Experts of a small language model.
Size: 20 layers, 27.4M parameters.
Experts: 6 experts in each of 20 layers, 192 squared ReLU neurons an expert, a softmax router.
Below are experts of layer 15 (counted from 0) of a mixture-of-experts language model. Rows are named router (the router's row for the expert), up (a neuron's input weights, with its number) and show model dimensions 128-159. Each number is 128 + 32 x the weight over its row's rms, rounded and kept within 0 to 255. Numbers have three digits each.
Before each expert's rows: a language model's description of what the expert responds to. This comes from a sample of Wikipedia text that the model never trained on.

# expert 5
Description: Noun heads, phrase endings. Nouns right after the or 's, such as criteria, appointment, title, adoption, and closing punctuation ending words, like s., ), ".
router:119121197116131104177134074089074121119151139188153099102115104136166110130105092108159122061159
up0:110112117147128101102149080118115121092114116141183122156106107177161164131149152094219126122116
up1:147176111176091152087117090076130109151118163168164079082147071145141100111114133140133088137130
up2:157076082125131074132070090141077147161152137150092162145120177126154132076127113114193193127119
up3:127161143086124101133127103140108153132139119152141135139070100182094182113109049079132146167047
up4:058152164095113220132106068141088127176146126122123104159122076133143096134200129205127200139112
up5:118128168115142139124134105177130105128115093170108111146189112065198114127096148066144112147185
up6:134120105140140083144063134158104110089148155147143131104141091106125106083118068146106206138144
up7:101106136124108117146132149135062113094178094169142148125121121161110163048125115184124113191114
up8:126134131137086121163127123081141107194140164132115196169192151144090119138120159072085162144172
up9:147143128116147120099153137144133202092150072082122125129124096166089208030145126133142093171100
up10:089162103117134075125074104123077095144109074122113085177113091206080108104183171124148076163127
up11:140030127133155139156182107093165126143154053170171168145094158128119112086093171137148125065110
up12:103147087091079137161079136146124131079115184107110164166195107145115131150069103122183114172128
up13:142147082141084200126171114087113107145083068102155140111080101143135116115079090067139046127167
up14:086165112141091109137078103151162141123121081126067143105137083091156100120091169118135168170121
up15:118122111164090196155077100103145171150086101108175184167146117144110158170120131140145115114158
up16:131144102178149177128161087114083138155070120090132162148129122134123158103106189160081122133107
up17:153117144117133074141121121138101107117119187123113148121106158128126132130104139080168175122122
up18:075142152151111148121157104115137120106135110141165118129151148149140112119116127095167116098109
up19:146141111123087182155151092156127055131133130098155156141103109098123106155117165161141096141118
up20:163127152150100108173112094162085105104094135152087107100149157143121056046113093111157167124163
up21:136119156206130112073109106164139157095183152120179094140109096111114095130092175152087064172148
up22:094126115194113089135068088125139059131112145115105164157191104125109123093173168152120188124170
up23:120146157096131112173115068082114131147137106179176104157148168125121104130169090149110181112138
up24:115103130131136094150129079161068176156086173108143162170103130183091075073126177138165034116123
up25:082105115082147161172138113066134159104179115136122159154150191177151132168134114199093201093050
up26:122177136167071129110133083126095185110096100139123185101164176160120104132130156124085167155106
up27:120089127140052153111164103144091109183149116151174132104085020129167139152143182069124113113136
up28:132148118133105108114177114097155092159121115176083098165120107148116132106197057109124100103135
up29:119145156148182124151138094144125128151117108121115147136101081170085117159155083206113190112121
up30:133077138172162106192122074122121056139120108122162151155176100168114127101119099112098092082163
up31:142199123150060044106065132133149105110115129102086153126128155084104072125051129182114178135182
up32:114168132197138116144107099147105126098122077187093159126154133116138088130117140120069119164162
up33:117144145126152036065206109166115089141134116153111121184126107154110082059072172155114132117150
up34:143134132171074112202088117133103217127208133144146095115124140127120120103145088134101127087088
up35:067133125122148110136071097136135124134183157169138164122120096215069147117177162146139200129106
up36:072150151153140095137105064130101156172128083156137135127132098111134067146143114151072120114134
up37:075103064151121142138113068088146119062150116150173168185116103113147185159099162171137083203108
up38:108149103132136132158076113158125108127142164103188100131156199098090173138085127091110065136134
up39:107170122082061102152140076154125123152183187197164088167144108165111149156135115105168126146118
up40:128108143130146073139101088187121061105159140178192198145150158124148101070144154179150141141117
up41:103081096138133130210163108150101095159069078079120136150159141169134125075115149127180118091157
up42:133160134164165139081104111078183157148112145039095120129160112127138132124101154142135106113135
up43:139086141139106141142163076196135089130114163135098108092175124123120158150104127128131133147144
up44:152090060120110176159131104143118128128141145129115212168140138161120055136113121163112160081093
up45:172185120130079095075070121117165181120123115178130110118118177159094163081084128112057115128126
up46:111143116188133078147141093088099079143104112160105139133107121108142143109140064141124123134163
up47:105171122172103126128131124100064130163130072170140078122162094103138109069132183086120157145156
up48:108126141159132132110143093129139085131129038108062112162162063146134108093139177156109112130134
up49:118092130145162139088123122131146143105114112147097090114165097135085153174152199066081109131150
up50:134117094060116100044075094134119085103179085104214113128099152141137070106119147106170142119147
up51:110133134145095106097104091156179121129140153152117113131070080173099120160053180137140121158152
up52:142139102125070117150132113136114103086154127094096119106168125211103088107146132114142139130099
up53:147125100128148111101120084124101148126156086176131145146161113166130120109085121111173138100103
up54:082164110129125170081101135137124134144063124164127121118165127139157141173122074158083198129172
up55:100112114080092074153192155095098100160141128118121111080149154103114125103111114077185211127108
up56:158155097146106104157130111117073140149142145107121145161145119177104126085144161152104104107165
up57:097152137106136176157152138126080141199107150182096164135180137115098096120112125062086152101158
up58:084115145151136151107203097094088170108096161121153113126111097145141095110135204144157097087156
up59:153164176154059092108176147101131136105132066124126122125150107108133152080105091094140211136136
up60:131141124105097032062178103161149107133162096106088085132182119111086171103113082128132084105140
up61:124103145138171113130110127138143116156158101163124154119186144112171158131180102130100114161141
up62:128163146156152159089125156100156157205092142133134161164119136118131128088111170150117158221093
up63:131123123146109132154114113122139121106162139108172150132148099130085125160114179203160117107109
up64:094140116175140093166151102105142099099136100153071152099111120112141127076157100068161152097104
up65:069122115145156127144163089101121138135147102094064123114140183182101112097153069127153118104128
up66:041118125105135091190150096142104177106184127184155136103107112171162128140079096151119118161155
up67:140112125124170045147083061144124118108155102158110100153142144141082126166096139183097117165146
up68:106113098131105098164152082083103080154126064133105135116117173151152120096117115140091089137149
up69:110083120125108138099121101174149102117151112167063120139142096140160138159207191142087137175159
up70:095155121108157117165181082122085172132114218161107115209174095149135112089140125121176133129122
up71:078119101112089113179189128142128099120204134134167150163127161142110103135101079097155142110110
up72:165143163072124127137135106087153156131135116139085141165089133124173143166104146105157125144163
up73:114145162150152080138143089104126123085095087171158118116102135132125043089109180153135065141157
up74:101161120166105089072139118093114132169165145159077194170146107170127112120108117133138112159162
up75:164164038110068111092119128109093157121155101138162159108061112150133102127079122089148181154103
up76:114123107169073078160139099201110127075088166126165112159119159171123107096094097149135139113088
up77:107164073097147129193091135164147119115166163136120113119163121145113065095189115150167107183122
up78:116176113149116091132180109043171065125096135129115126160168118093116082149105190103166122084133
up79:116143120197154132159157124160103117128162118105154184120161120139195175096120126128201168183158
up80:098073110098094053096135091151109093099149110110164159129150159177105000125141135165111132122151
up81:070128094153082147102101097158133157174151118148175161132132117130102166150085114157188132139136
up82:173082172137164122067143089103202165171112146054108151153111136178129079068087130185152147099058
up83:142199117143129096119162074179090127126084120137135130169100106159058073114090139080118144136161
up84:074139108113137142131116101097154065097183096147145122165146110131155095129108143188125129107119
up85:121145128153166110134127059080059109129115110153136138122098122140119083117189143110115146159147
up86:139136114203184122129117099123139216150185120134196121128145145142161126158091061151148160133092
up87:133084159136098064154160115154080124125140097115109118164136126115151148119139083116094102144136
up88:159102086145161100120099105140184117164160187144155119134110155131124097092127122126146076143226
up89:133132140112099133089175117126141079135152081101156132117081106152091104123085176077118112128190
up90:088163127153099161155115131100025114151139157147145119152095126120123067152153164126137148137095
up91:137043093103162122162098099168088153149153107102113128161169108158083148129140173148104109236112
up92:130134159108110187111163088145117109111088143097102140139166141137114086215153155110138100159234
up93:102100150135101061138145085170140179173104118182075158164147139163113096041150169134107126150096
up94:097134161114177125160116116136115111147153124191094164140116142143171139099099116152111145070153
up95:108149173081122074125115094111074134111128123112154105125140142150157113120123108154168156140140
up96:130075151175107123119133119116154113134104147145166128106092138113106134091160161090112162098180
up97:130166095163109096060089096141145149180153076125069177158134059093089153112132125126086216161140
up98:155105136133164165111135087122112095137091136157126148129188090132078089102104128157156133165133
up99:138120110105127150168075100168136147135131143177135199143195158148134135136114108139112120139165
up100:134145111109133155166114135122112096146084089078099144103137166084118116151116128100142139084176
up101:132143141179109116133047088132075182118126131106117141145137108147156150091099095173170166155126
up102:083065136116092142155132111211061110159180164114056171143142096138081142099108155178122101104180
up103:115077081093087212166160084158155127097153151152197126155108170147123087083186104129067172133146
up104:147112141136105117147092121091060149181178151129157117131107194122118137103134105123176126150124
up105:130124147150106083108149134054119108145109092120094128119084106101108090073102097157117148103158
up106:078164177103117070145118102119133102145155123166133132148156183165142116091082139156184154185041
up107:139181128138085186146075149087091109156103079159156078075128114139146085135148106107082109081118
up108:122152148079160081085086100174133158122205186157129143163155120142123116134134125215099136130216
up109:082076152155097144139139076124145169157130093132118163142098135127134058185134145078088113097155
up110:085140121159166143214082099125108112137156052095112117172112104168103072144191088127083093108103
up111:134114123125157096135091135168135080154096151064104138127118104085153158088099106100216158148154
up112:108110120096128096135098092126085194122095141082174179160116063168130109129166137160095151190156
up113:135128070225138087142122129159098078085117134105114194127146100194163107072115110180112104174162
up114:127102134190142098099082085141145155106092149160086099124131020131133124122118097077083116097145
up115:115124093141154170100160083116112121146177135113082153126160124120207195138099160147044130148111
up116:171131103150107148133087070138093166134145155061156162152102174110128093138083064154145120096048
up117:083102125141170075130153101154109138117188099081094095169098161130138083149100077129166165137107
up118:136134142167132111149137115146082108109124079100141086096102109152135081116114108115157190154162
up119:097143135088099167168097104114101110115109183124072090142150167150165160090116153117125137127193
up120:102142065151073087115178151162052142205144126128122123121103176137134073132156094103096133178129
up121:123119168102117048043130097127100111121084119124126150167137175123129095114108050228130124092099
up122:145113085129072151099112141136091129117111139125178112190104122154106145129141152120104170197092
up123:083163158122153148110136100072147127127117085086137087154132133065169146160102100139207147107101
up124:156171117134152089191101123136074128155180145216111158112125162138129154114102129123099172157094
up125:111100114112112084136096124071117128124077076132106097099158156172162127124143122114130146089132
up126:133132078098119115131107115079138113164211137166083139117149147152157098069164135059103108182167
up127:137164138135155037157145066167130148146165128175127143155193130182084136079118122106179164091146
up128:105118159178144181066146103155049177052152123150138147134139127165106159145121131130137164061141
up129:142137094071121153186133115136090088128183095120141181152145115106145141088143049134089142132150
up130:076129161141074197187104100138138116097182061145187092160140119150140087169108110159170108115147
up131:068153148109102162079131129170181167160111201137105095151143094132177105128189112100115099104143
up132:134161141113154061137144091144064117154141104177131160103087128164148149151070168128182127135129
up133:116120109111123134103161105122118165131126178100158148133112074152084120072149106097135135159087
up134:127115123144124115128161076109102156147196104165093145142120097142125130134096171117151062108121
up135:135154120179121114120160149050098093169138097182095111122118111115165128113106137123135121114179
up136:135127098135158111140099093126085155127171134098165120135164098087150145138104133063103157092162
up137:104129158164146122155094146117125117176112113119096139130122164152170094046162072188186155096112
up138:117144115113091120137106138117130125134112081097126106111134126095135141108109099134111131108183
up139:153161148141177136122148110160105133109080096187108139148083126120089077107131163086121106044153
up140:111131106110157108074127084157099162102113087134083071126147103122102140163124114115119143089157
up141:126065112136101106111159149098150082233123192104130122132126091104145087079108149121142099136164
up142:110132153105190075082161105119172086138162114153140113133090131125132143100139112178102114121151
up143:094157150097125108180103104135149135155143142138125132109163133116147062130128162143129122114177
up144:109065149118183157090168096124033129133116179072090110148205070126188123123138126122127140087175
up145:101107166182116151130122134049150158135107085166113147112170108053141082107104105079117126098197
up146:127174096146070115136124151054104098123162139135094121124178087150124137156153054148118113057156
up147:085153086166072112105135118160084179148080116110184110129126124177107113113157057127098118152092
up148:125063123151141140113088147138134129119079119138159088108136098133154133112093147145154128163115
up149:145128152117148169135124116157117196105091141141120103125179194084125102129118101160178148138175
up150:083134132117086145129196111139124115123092178123163131107161128181170092109068065092160156121163
up151:177126114140129117136180100058126150153124187114108120120125154095143100096122099042100065096166
up152:067144156096071087165165073178121150163063135167095087142153154128131131071111135138168152073127
up153:163184103118084064119103123146060181174087139154177141164174099155079135161105095113109139144121
up154:167121081135148085102150096068157164138137167197174199184108088126126109117097116115103097133148
up155:060155140092137148148068069154118103176117109187106125139137143156142118132092122139144131084103
up156:140174151124189115162116116117054124132118121175147178140135219136159128113102109118129122169209
up157:159125103151131083158127161058078139078216112112152138129174140145186160157101118145110089162119
up158:137123118094125034097128097089116178113098116115084149125150174123124165079120114071092088172126
up159:135122122122128084137161123129031175107115130141084098145111102126089120140109108130141154168156
up160:075148117154150059176119051168111138149153162086140158166190157153176096108127101079131139090169
up161:102150077146086079135128128156118098155149104108184140211130102147133167143155139120105088162129
up162:138160152178090114111044066148095074135137154103212148141151103109054123141155149147151158143054
up163:114131123130128081195193091109161099149077146137158178118158071148153141155128112143167088109099
up164:136095086133123125090109151129086114112191115125165170137136128127119079160086145196125096142207
up165:115111100138139119146126120187084225192129140116086092155116103176058136049114116179140195108172
up166:172143082165137138143119104077184085116100052173069155108146128101152126116074104165224122150113
up167:125140145167086086137170092135194098113089101113135102104131091101069052094156082140101151141135
up168:126140136143112142121133127176125102106117122181151142149134125146165043052128141132092167145145
up169:161084130152136158092116131094103103136148189202121151126159127120064081077075140120129154092103
up170:107076150143118171193167097142114189134109132085150120184155156121170118093159161131161120144086
up171:078179110097137116108146144191119112160099113145118144104146200146125103134152131092140096136148
up172:113139105156140092089104048156105148089085135132124138166069127129126130151161088210142135171058
up173:160128128112130155142143139121088083116174079176098151146118131129094088081044135175138158078111
up174:140140125134141133135128116081120150081109112156157139123091093145110093086113147153141151094111
up175:103147133124128096098142089153082150158159124099131106130084071124126140148057134127137111139103
up176:118198122153126119169117118120108144133145098226111087130139145168140078093147092096116203135154
up177:136167137154134099080109145157089104115122091197126116125128153146134120108120125136115190136084
up178:125103112152169108136097090176174110118155099174091137115104107180146098030077094137143128132083
up179:127203136167127177110075124109120151086114171071109130089110133108133084069075113114154124157169
up180:111110104183164097104105076134153184136082155088031116124135103139136086105106108112081122157192
up181:145153119175077136151139101129096122099095121097168150164175172184131108131099045136120151149174
up182:147151125172134072137072096100064185102163123157146167137128138131075076102084145176141150122174
up183:135172101153128039111125127132128078135139123134082173206109080135104112164166128145123113177168
up184:109130161168042097126141109084096138123156155162137183159087156132072081083112171149166147096113
up185:155113098112139081066075100172105116123147110133059158141113140132075146109172132091099161102110
up186:110192047141149041127155122147121149108142102183100136172129123179159140143091078119139211173127
up187:101135182148104122145169089169080115122110169196102121128206193112105089170178112084106104161168
up188:084119118144150132144179115128079127110162103161158182170100103088148168058102165178097137126123
up189:129094127157172113145164106068129104140136148121143125119145067133168119194088115178090128101118
up190:191147146161119079105126116114039125150160080105094155088090111120206130049151093169163104098122
up191:104146116169067097150162084154118184157147136112118104153124101143133178141167135061171135129120